Experts of a small language model: 32.1M parameters, a sigmoid router.
Below are experts of layer 2 (counted from 0) of a mixture-of-experts language model. Rows are named gate (a neuron's input weights, with its number), up (a neuron's input weights, with its number) and show model dimensions 0-191. Each number is 50 + 10 x the weight over its row's rms, rounded and kept within 0 to 99.
Before each expert's rows: "mostly gets" lists some tokens that are sent to it at least half of the time; "gets" lists some tokens that make up at least twice as much of what it gets as of all text. This comes from a sample of Wikipedia text that the model never trained on. Tokens count by the router's weight.

# expert 40
mostly gets: " new", " main", " such", " served", " high", " known"
gets: " he", " He", " new", " It", "ang", " n"
gate4:61 66 28 40 28 62 54 42 60 42 54 58 74 45 62 42 34 44 64 53 66 37 33 47 46 47 48 54 42 41 56 58 48 50 40 72 64 42 57 50 46 44 49 56 49 66 57 53 46 49 57 49 37 40 31 56 44 55 42 56 46 62 57 54 35 57 41 57 34 51 57 34 51 35 58 36 41 48 52 44 47 49 47 50 57 42 59 31 54 56 30 51 58 43 70 38 51 44 58 66 53 38 41 53 62 38 38 75 56 47 69 63 51 41 46 49 61 59 58 55 43 51 60 60 45 52 37 45 53 54 41 51 47 52 33 43 53 43 57 37 65 49 56 62 40 40 45 64 36 53 47 52 64 70 44 56 48 51 53 67 47 61 38 67 54 47 66 48 54 52 61 38 54 57 79 63 42 60 32 59 44 58 44 44 50 53 38 68 44 58 50 48
up4:55 56 48 55 43 28 56 55 68 59 62 65 45 38 55 45 62 65 34 65 50 53 58 45 55 36 41 59 46 37 30 44 64 60 47 70 52 64 69 54 45 71 67 55 33 57 49 53 49 57 52 37 36 48 47 52 40 47 56 63 50 47 48 50 50 67 56 35 53 57 49 48 45 43 53 28 57 41 34 42 54 42 52 61 66 61 48 50 48 39 47 55 45 44 67 62 40 53 36 63 60 41 37 60 65 73 54 47 47 43 50 51 52 37 50 60 51 38 52 38 33 64 44 63 49 41 52 63 49 32 55 48 51 29 55 39 45 42 49 53 52 57 51 36 59 41 48 68 47 55 51 45 47 42 50 48 44 27 43 59 51 56 47 72 44 52 64 29 41 44 52 44 45 49 41 62 54 36 69 36 50 64 48 37 46 37 61 28 47 46 53 58

# expert 37
mostly gets: "°", " rest", "ign", " TV", " kg", "ST"
gets: "D", "age", "B", "°", "M", "V"
gate0:44 48 44 57 49 60 46 60 48 43 54 53 66 35 42 46 35 38 78 51 54 48 65 38 58 52 50 57 43 72 60 49 26 52 39 40 61 36 45 49 37 29 39 48 36 45 56 39 37 53 36 67 53 57 61 58 47 54 55 37 47 54 63 32 46 47 47 62 55 51 48 46 43 61 51 46 45 41 68 48 51 61 50 59 47 38 32 53 40 28 38 38 54 43 53 31 67 37 64 56 31 30 24 43 51 36 56 54 56 44 45 52 55 37 54 44 63 59 57 30 49 46 40 43 53 48 58 56 52 30 38 53 54 56 54 38 51 53 58 63 57 53 32 48 41 53 35 60 54 47 62 39 56 59 68 50 69 64 54 57 59 50 56 44 47 45 34 43 56 46 57 39 42 41 54 49 36 53 60 60 47 48 48 54 41 63 37 57 46 45 47 69
up0:45 57 58 42 54 55 39 46 74 73 42 41 45 69 38 46 46 45 58 53 45 53 41 50 63 56 40 47 59 39 49 58 37 53 40 53 43 61 43 58 66 44 67 47 53 38 69 60 47 49 52 58 41 54 48 48 45 43 54 39 29 33 53 60 49 39 67 59 70 63 41 57 40 54 51 71 49 57 35 45 40 58 67 46 48 55 58 40 57 48 57 63 59 64 48 57 68 40 68 60 49 54 52 39 44 46 53 57 53 61 33 36 49 41 66 52 67 51 41 49 34 54 41 64 54 42 50 53 60 64 50 54 54 50 44 55 62 56 54 54 39 36 56 61 31 31 67 60 39 51 37 54 43 40 39 36 54 62 57 67 41 46 61 59 32 37 52 61 46 61 48 53 48 51 30 55 47 52 62 36 59 58 49 50 53 57 67 73 33 37 50 37

# expert 23
mostly gets: " West", "am", " football", " East", " Football", " season"
gets: "am", "C", "ing", " season", "ight", " West"
gate0:47 49 59 46 43 58 44 63 77 41 68 46 51 49 50 31 60 45 47 63 41 54 52 55 51 52 43 65 52 51 41 58 60 57 57 52 46 55 57 52 75 51 32 38 37 39 50 48 53 44 49 42 57 35 58 57 71 48 33 67 40 35 31 61 31 53 36 52 52 51 45 47 64 42 53 54 49 35 61 46 48 52 46 60 28 41 60 58 44 57 56 52 60 60 55 68 44 54 66 54 66 54 61 37 47 62 46 53 49 72 45 48 44 53 46 54 52 46 40 58 81 40 50 54 56 39 56 20 49 32 35 47 56 31 59 50 56 58 58 48 70 49 56 48 63 62 52 42 53 76 52 52 50 56 48 49 36 32 60 47 51 67 54 52 53 55 50 47 44 53 47 62 51 45 40 62 55 55 49 59 59 44 54 67 52 42 54 66 46 53 26 48
up0:44 40 62 42 39 56 53 52 45 48 48 64 49 43 36 63 54 51 41 48 41 63 38 47 43 35 46 58 42 53 41 59 30 48 51 61 43 54 39 56 43 53 48 41 54 39 56 71 59 51 60 42 57 42 57 50 54 55 43 43 37 48 50 39 50 61 49 49 46 46 70 44 33 71 52 32 45 56 56 56 44 80 61 45 62 54 51 68 46 29 57 62 63 44 47 48 54 29 56 42 43 64 32 59 24 45 61 42 51 58 65 60 48 60 65 52 31 60 33 49 37 62 45 68 50 64 42 58 46 52 60 56 54 46 48 24 42 48 61 54 73 36 58 56 47 50 53 38 51 53 50 63 46 33 53 67 49 57 36 40 47 46 41 37 54 54 54 43 45 29 52 39 43 48 45 28 52 51 47 35 45 44 44 45 42 51 36 54 59 46 41 33

# expert 4
mostly gets: " tra", " do", " Tr", " |\n", " Dr", " Tra"
gets: " |\n", ")\n", " tra", " Tr", "d", " Bar"
gate4:49 55 51 49 51 49 59 39 51 54 47 36 36 48 40 42 58 41 64 65 62 55 45 54 44 59 40 51 42 48 49 70 50 47 55 46 31 73 46 43 43 47 38 51 39 59 38 52 57 53 45 56 47 64 44 46 42 45 71 53 44 47 58 57 50 54 40 45 50 57 59 49 42 56 39 53 45 39 39 49 44 54 60 42 59 52 29 40 57 44 29 54 60 44 54 46 53 64 55 45 41 57 39 67 49 59 65 46 57 42 31 46 39 44 57 46 31 54 43 67 43 37 50 69 44 65 57 32 69 43 44 49 55 56 44 47 40 38 63 40 51 34 32 29 52 42 32 54 72 32 70 60 47 60 62 50 59 47 41 44 55 56 60 41 23 44 51 45 53 52 48 41 51 44 38 59 47 44 65 39 73 45 49 78 58 60 33 58 59 45 56 52
up4:63 49 66 56 44 40 44 53 42 43 46 56 44 65 54 45 55 44 41 39 76 48 62 57 57 42 46 34 46 51 46 59 44 41 51 60 62 43 38 56 74 49 38 64 42 33 53 59 69 44 45 33 38 43 31 51 54 64 45 48 30 35 55 52 50 66 39 51 34 36 53 59 58 55 46 66 36 49 57 53 62 48 59 44 68 45 59 55 44 45 39 57 44 57 51 55 65 61 53 49 62 48 67 56 71 52 57 50 68 55 56 43 54 63 44 36 51 54 45 43 52 48 64 21 63 59 60 28 33 50 51 52 55 46 68 57 48 46 58 31 35 49 59 68 43 57 46 61 34 52 46 41 47 56 36 60 32 36 50 45 51 62 45 47 50 46 42 52 62 64 49 57 34 47 68 45 63 44 34 38 50 57 53 38 36 49 47 57 51 54 60 42

# expert 13
mostly gets: " rem", " Y", "″E", "-M", "m", "em"
gets: "m", " L", "em", "M", "ist", " Y"
gate5:62 51 65 37 49 58 41 46 69 56 39 40 47 40 76 46 52 46 44 36 39 52 47 51 30 60 45 47 53 32 46 47 41 40 68 48 56 49 62 60 49 67 41 49 57 49 63 52 55 54 39 61 53 27 64 63 44 49 43 54 41 49 49 54 39 56 51 56 63 47 51 33 41 44 43 42 39 53 59 58 58 49 28 40 51 52 42 62 37 55 51 65 39 35 50 44 44 51 52 48 40 62 43 28 67 54 39 59 34 48 71 45 58 57 43 54 49 68 56 45 43 55 56 45 46 39 43 53 59 43 49 55 41 55 57 50 48 54 66 40 24 45 60 52 55 48 38 65 71 58 51 63 64 45 60 38 41 38 22 37 82 60 64 41 43 48 50 61 42 48 48 51 57 45 56 53 57 50 45 49 55 30 71 51 48 48 51 53 42 63 47 59
up5:33 33 42 57 38 53 46 51 32 53 52 53 52 41 37 48 48 51 57 44 47 46 54 71 59 63 48 58 23 45 58 40 44 56 47 42 42 63 54 56 42 76 55 66 42 38 49 58 32 36 67 43 60 60 46 47 58 53 49 60 46 47 77 71 37 64 52 68 42 53 78 65 62 55 46 58 59 40 50 61 56 39 61 51 53 39 42 53 59 42 42 32 53 61 55 48 55 45 62 63 71 49 64 37 68 57 53 49 48 46 52 54 46 58 67 63 40 54 52 51 42 40 54 53 50 38 62 63 66 40 46 58 38 56 31 38 54 42 54 42 44 59 52 56 51 49 46 48 74 60 35 44 31 49 65 43 46 58 52 56 37 58 43 43 47 47 46 37 44 43 53 57 34 50 46 40 30 46 50 53 45 47 46 51 53 39 54 41 46 38 40 37

# expert 7
mostly gets: " was", " and", " is", " not", " has", " but"
gets: " and", " was", " is", " were", " be", " are"
gate0:49 33 42 33 64 41 58 27 43 30 49 39 65 49 49 46 35 37 44 51 49 57 43 45 76 52 41 46 52 52 46 47 47 43 45 47 56 49 46 57 55 38 31 46 51 64 49 41 40 52 54 44 54 34 37 56 59 52 76 36 44 50 33 52 35 53 47 55 69 34 64 45 43 60 56 58 48 46 51 61 61 49 40 38 43 48 34 54 58 65 51 51 35 47 56 59 56 57 25 56 61 38 49 37 68 49 59 66 44 48 42 53 38 54 59 30 44 55 73 54 53 49 50 50 55 55 72 47 65 49 41 44 56 46 53 64 68 58 52 45 60 50 51 29 57 65 54 50 33 43 59 57 52 54 52 60 47 48 41 75 49 44 38 48 68 64 59 51 69 62 40 47 44 44 42 48 34 66 48 53 60 39 65 59 44 50 50 54 63 56 47 48
up0:65 67 45 52 35 39 55 54 45 74 47 55 57 44 70 64 47 44 49 51 52 71 50 49 45 61 25 55 64 44 42 69 21 56 49 51 43 58 44 22 47 39 59 72 29 44 53 61 60 50 74 53 59 46 39 59 51 38 51 50 50 57 66 50 45 47 53 53 42 50 45 57 58 55 35 55 38 45 76 66 35 53 56 51 66 39 42 32 58 56 45 49 58 45 50 61 51 48 51 69 65 60 54 65 59 35 49 50 60 44 50 48 44 55 38 35 48 62 38 49 63 50 47 49 37 52 55 43 40 52 27 45 46 64 49 43 43 56 41 60 56 38 36 40 55 39 52 57 44 47 48 37 58 49 49 58 65 42 51 61 61 45 56 35 55 50 46 44 42 62 58 45 52 47 56 47 59 67 61 62 54 56 45 52 48 43 54 56 60 74 53 45

# expert 63
mostly gets: "/", " Mc", " [", " trad", " dis", " Wood"
gets: "is", "/", "y", "el", "A", "ol"
gate0:52 68 48 43 44 48 62 54 45 57 40 51 46 53 58 58 47 50 48 49 52 47 63 54 43 49 51 34 48 35 64 48 53 42 47 53 59 58 42 66 58 64 45 63 50 59 42 70 28 44 51 53 62 39 47 54 44 61 44 58 48 41 42 42 40 57 70 45 44 56 50 63 53 74 56 55 60 42 48 62 67 39 72 57 57 60 53 70 39 59 58 45 47 53 57 60 45 44 57 50 66 58 42 69 59 74 48 31 44 42 47 51 56 58 56 44 57 39 55 64 43 38 36 41 49 52 42 50 37 61 40 39 59 43 50 43 71 48 34 60 60 56 27 37 53 30 50 71 74 30 50 59 45 47 54 37 56 59 35 51 58 53 53 64 71 38 33 63 65 50 57 51 57 56 53 46 35 44 60 59 53 52 35 60 50 41 59 54 40 46 60 44
up0:54 49 59 54 53 69 48 43 37 61 46 56 41 58 59 48 40 66 54 46 46 48 50 48 42 35 46 28 36 48 54 43 41 63 51 56 20 44 54 45 55 48 61 67 50 52 58 54 35 51 43 37 47 59 27 55 50 46 60 47 56 81 62 42 32 64 45 61 48 56 44 58 47 35 35 45 52 47 62 36 35 44 58 48 45 44 58 43 31 44 54 48 43 37 49 57 55 56 46 47 32 51 45 53 62 63 53 41 40 54 51 54 48 51 42 45 34 56 38 53 37 68 58 50 43 40 48 50 35 34 43 30 52 45 64 45 47 45 36 51 54 58 60 51 58 66 42 64 36 60 58 55 47 36 55 67 60 53 52 57 56 45 50 34 65 39 54 48 52 59 56 50 65 46 61 31 39 42 57 54 53 54 46 44 65 57 68 23 68 40 43 31

# expert 56
mostly gets: " a", " A", " an", " one", " two", " three"
gets: " a", " A", " an", "in", "ine", " one"
gate0:45 43 42 68 45 47 48 48 48 62 52 54 46 47 35 52 56 59 44 65 45 41 50 57 51 32 56 55 29 42 61 63 48 45 50 37 65 43 56 57 47 68 55 58 58 53 46 40 43 68 57 45 62 48 63 49 46 67 51 44 42 61 46 51 53 41 48 53 46 55 68 26 50 46 56 26 60 56 32 46 48 38 48 51 44 41 46 29 50 39 57 57 44 51 44 54 51 52 63 63 40 54 65 48 55 40 41 44 45 58 19 33 39 55 61 35 72 16 55 45 44 48 62 26 46 27 64 46 65 58 44 36 31 51 54 65 54 45 47 58 47 42 50 44 57 41 53 54 51 51 47 62 55 50 61 63 38 50 59 35 60 48 52 62 55 49 65 53 62 45 61 48 43 44 33 50 50 60 59 46 34 59 66 53 50 48 55 60 45 64 63 43
up0:46 43 35 59 56 54 45 32 56 61 52 56 39 55 41 48 68 20 63 31 47 35 34 67 59 49 50 37 50 57 52 56 46 44 40 61 48 71 55 40 37 48 77 44 52 47 59 65 33 42 52 62 54 53 62 51 58 57 40 45 28 40 51 58 41 42 53 61 36 57 57 41 43 37 46 51 63 54 61 36 73 73 44 53 50 62 55 45 42 27 44 30 42 64 54 45 68 48 52 45 49 48 42 59 56 40 68 37 38 51 41 55 49 59 51 47 62 64 42 49 37 58 42 59 81 41 37 45 38 53 63 53 55 75 48 39 51 45 61 42 54 62 52 51 35 51 53 52 50 38 47 42 43 37 55 49 51 49 52 48 41 62 48 51 45 51 59 52 55 37 59 51 52 42 54 45 67 53 59 59 61 56 58 47 39 43 49 50 38 44 56 56

# expert 2
mostly gets: " with", " up", " including", " through", " like", "ists"
gets: " with", "ers", " from", "ies", " up", "ts"
gate5:47 50 30 42 42 52 54 47 47 38 64 62 50 73 43 32 38 37 63 47 51 79 49 54 47 51 36 41 55 41 45 44 57 60 64 43 66 57 40 60 47 53 45 70 55 46 53 35 64 47 48 50 64 49 44 38 33 53 39 37 68 55 58 22 49 67 37 59 60 52 58 39 45 62 54 58 42 68 27 55 54 45 53 48 58 55 57 83 55 61 61 59 43 50 50 39 50 43 76 49 37 49 55 54 65 51 54 41 47 55 36 56 56 49 52 39 51 39 67 34 54 55 30 57 50 52 44 52 69 49 39 59 38 46 60 39 51 56 55 56 61 31 53 49 48 42 50 49 34 56 39 59 53 45 44 42 36 61 63 49 58 46 60 47 54 55 62 26 41 41 57 43 44 41 48 51 64 53 52 57 54 56 50 40 48 39 50 44 50 46 48 63
up5:54 58 36 48 51 60 52 49 44 36 58 44 65 64 52 62 42 38 47 22 35 59 42 38 65 53 40 43 46 47 41 44 48 39 59 36 40 50 43 62 54 51 53 53 40 45 47 52 50 46 45 44 46 39 45 61 50 32 45 30 71 54 59 41 35 47 48 60 50 43 41 26 64 51 52 52 44 45 42 50 52 61 37 41 28 47 63 39 54 57 52 56 46 45 63 51 53 51 47 47 51 46 41 35 47 51 54 52 50 53 52 55 42 56 47 34 52 87 63 48 60 60 61 57 47 53 35 49 51 56 62 61 37 53 72 43 45 52 53 60 55 43 43 36 59 64 34 44 49 30 30 65 45 71 37 48 43 37 53 72 57 29 47 47 66 61 59 62 38 57 57 68 69 45 46 64 54 41 34 64 48 45 51 51 51 50 39 44 50 47 56 49

# expert 22
mostly gets: " con", " other", " all", " more", " about", " during"
gets: " by", " con", " after", " other", " all", " during"
gate4:74 54 53 43 56 58 54 60 52 42 46 62 59 48 60 59 53 51 60 52 49 57 38 60 48 24 32 41 48 51 56 49 63 48 38 37 44 64 46 57 54 63 43 53 47 41 47 68 47 61 74 39 39 48 52 56 67 51 43 51 52 55 52 55 55 34 41 56 64 55 46 44 52 66 50 50 39 36 56 57 57 46 56 45 39 55 60 65 26 67 46 38 49 39 43 55 29 57 39 50 50 70 61 61 56 40 62 48 48 35 40 43 47 59 44 56 51 58 65 40 53 59 67 50 48 43 49 55 75 57 43 48 60 71 59 37 49 57 36 40 49 67 39 48 63 40 38 50 47 28 53 42 39 54 60 68 21 52 34 54 45 48 49 46 53 51 47 51 40 51 52 50 46 43 69 44 40 56 44 60 44 58 45 58 50 43 53 56 76 62 32 62
up4:66 47 69 66 52 54 69 51 62 45 47 41 44 35 41 40 61 46 32 61 66 56 44 40 35 34 51 58 34 49 53 68 50 69 54 36 60 40 46 45 47 58 41 42 51 53 44 65 56 42 39 62 44 55 38 46 49 48 45 51 60 41 61 59 29 32 59 33 40 48 52 57 63 55 32 70 50 49 52 54 59 51 43 50 33 54 50 45 60 48 46 56 30 65 42 54 51 52 60 26 42 63 69 55 48 60 46 47 41 63 41 37 61 44 63 54 42 38 68 52 43 44 48 44 38 59 55 24 66 57 45 51 46 40 41 63 61 67 61 48 49 44 48 54 49 53 24 45 49 53 48 49 51 25 53 63 56 46 53 47 69 52 55 38 36 44 46 64 53 36 46 56 65 50 50 50 54 59 40 61 65 40 48 55 38 51 40 44 62 45 58 51

# expert 46
mostly gets: " —;", "n", " |", ";"
gets: " |", ";", "n", " —;", " /"
gate0:60 42 42 47 43 52 55 60 37 48 41 67 38 45 28 40 42 42 34 35 64 51 49 59 37 43 51 50 29 51 53 37 41 54 55 64 42 55 40 38 43 54 56 57 46 55 55 39 67 42 49 46 33 38 41 35 57 72 49 44 44 64 45 74 40 39 36 59 42 37 54 72 26 46 49 51 38 53 58 52 53 55 60 32 52 55 53 65 78 45 45 57 57 66 39 37 46 47 63 56 34 50 62 43 50 55 48 55 42 49 46 55 34 58 59 50 58 37 46 54 45 48 49 36 49 49 42 37 47 45 46 46 70 59 70 27 54 48 49 38 65 54 59 60 54 40 60 52 42 23 40 45 30 57 30 38 55 49 46 45 55 52 52 57 62 68 63 48 58 44 54 56 52 44 59 43 35 42 60 50 47 48 52 54 45 45 50 56 47 40 55 58
up0:51 49 50 35 48 27 45 48 53 45 68 41 64 36 61 51 65 55 54 44 46 34 64 76 56 46 45 62 48 60 34 31 60 58 48 49 58 42 40 27 50 47 62 56 43 39 47 54 74 62 65 51 64 37 39 51 47 24 39 47 69 43 51 49 60 56 65 42 43 37 48 51 32 61 55 59 50 31 38 51 56 64 37 57 57 55 41 47 46 49 44 39 43 41 45 45 59 42 36 38 42 50 60 57 51 63 59 45 46 66 33 58 56 52 47 46 47 36 38 62 48 45 52 72 58 37 53 30 49 45 49 59 39 47 50 38 29 42 36 41 51 50 35 59 45 67 56 65 57 41 44 43 47 61 30 59 45 44 40 55 43 42 38 44 48 39 44 61 44 43 47 58 43 46 54 63 52 49 39 52 36 59 49 63 52 49 46 60 68 52 47 45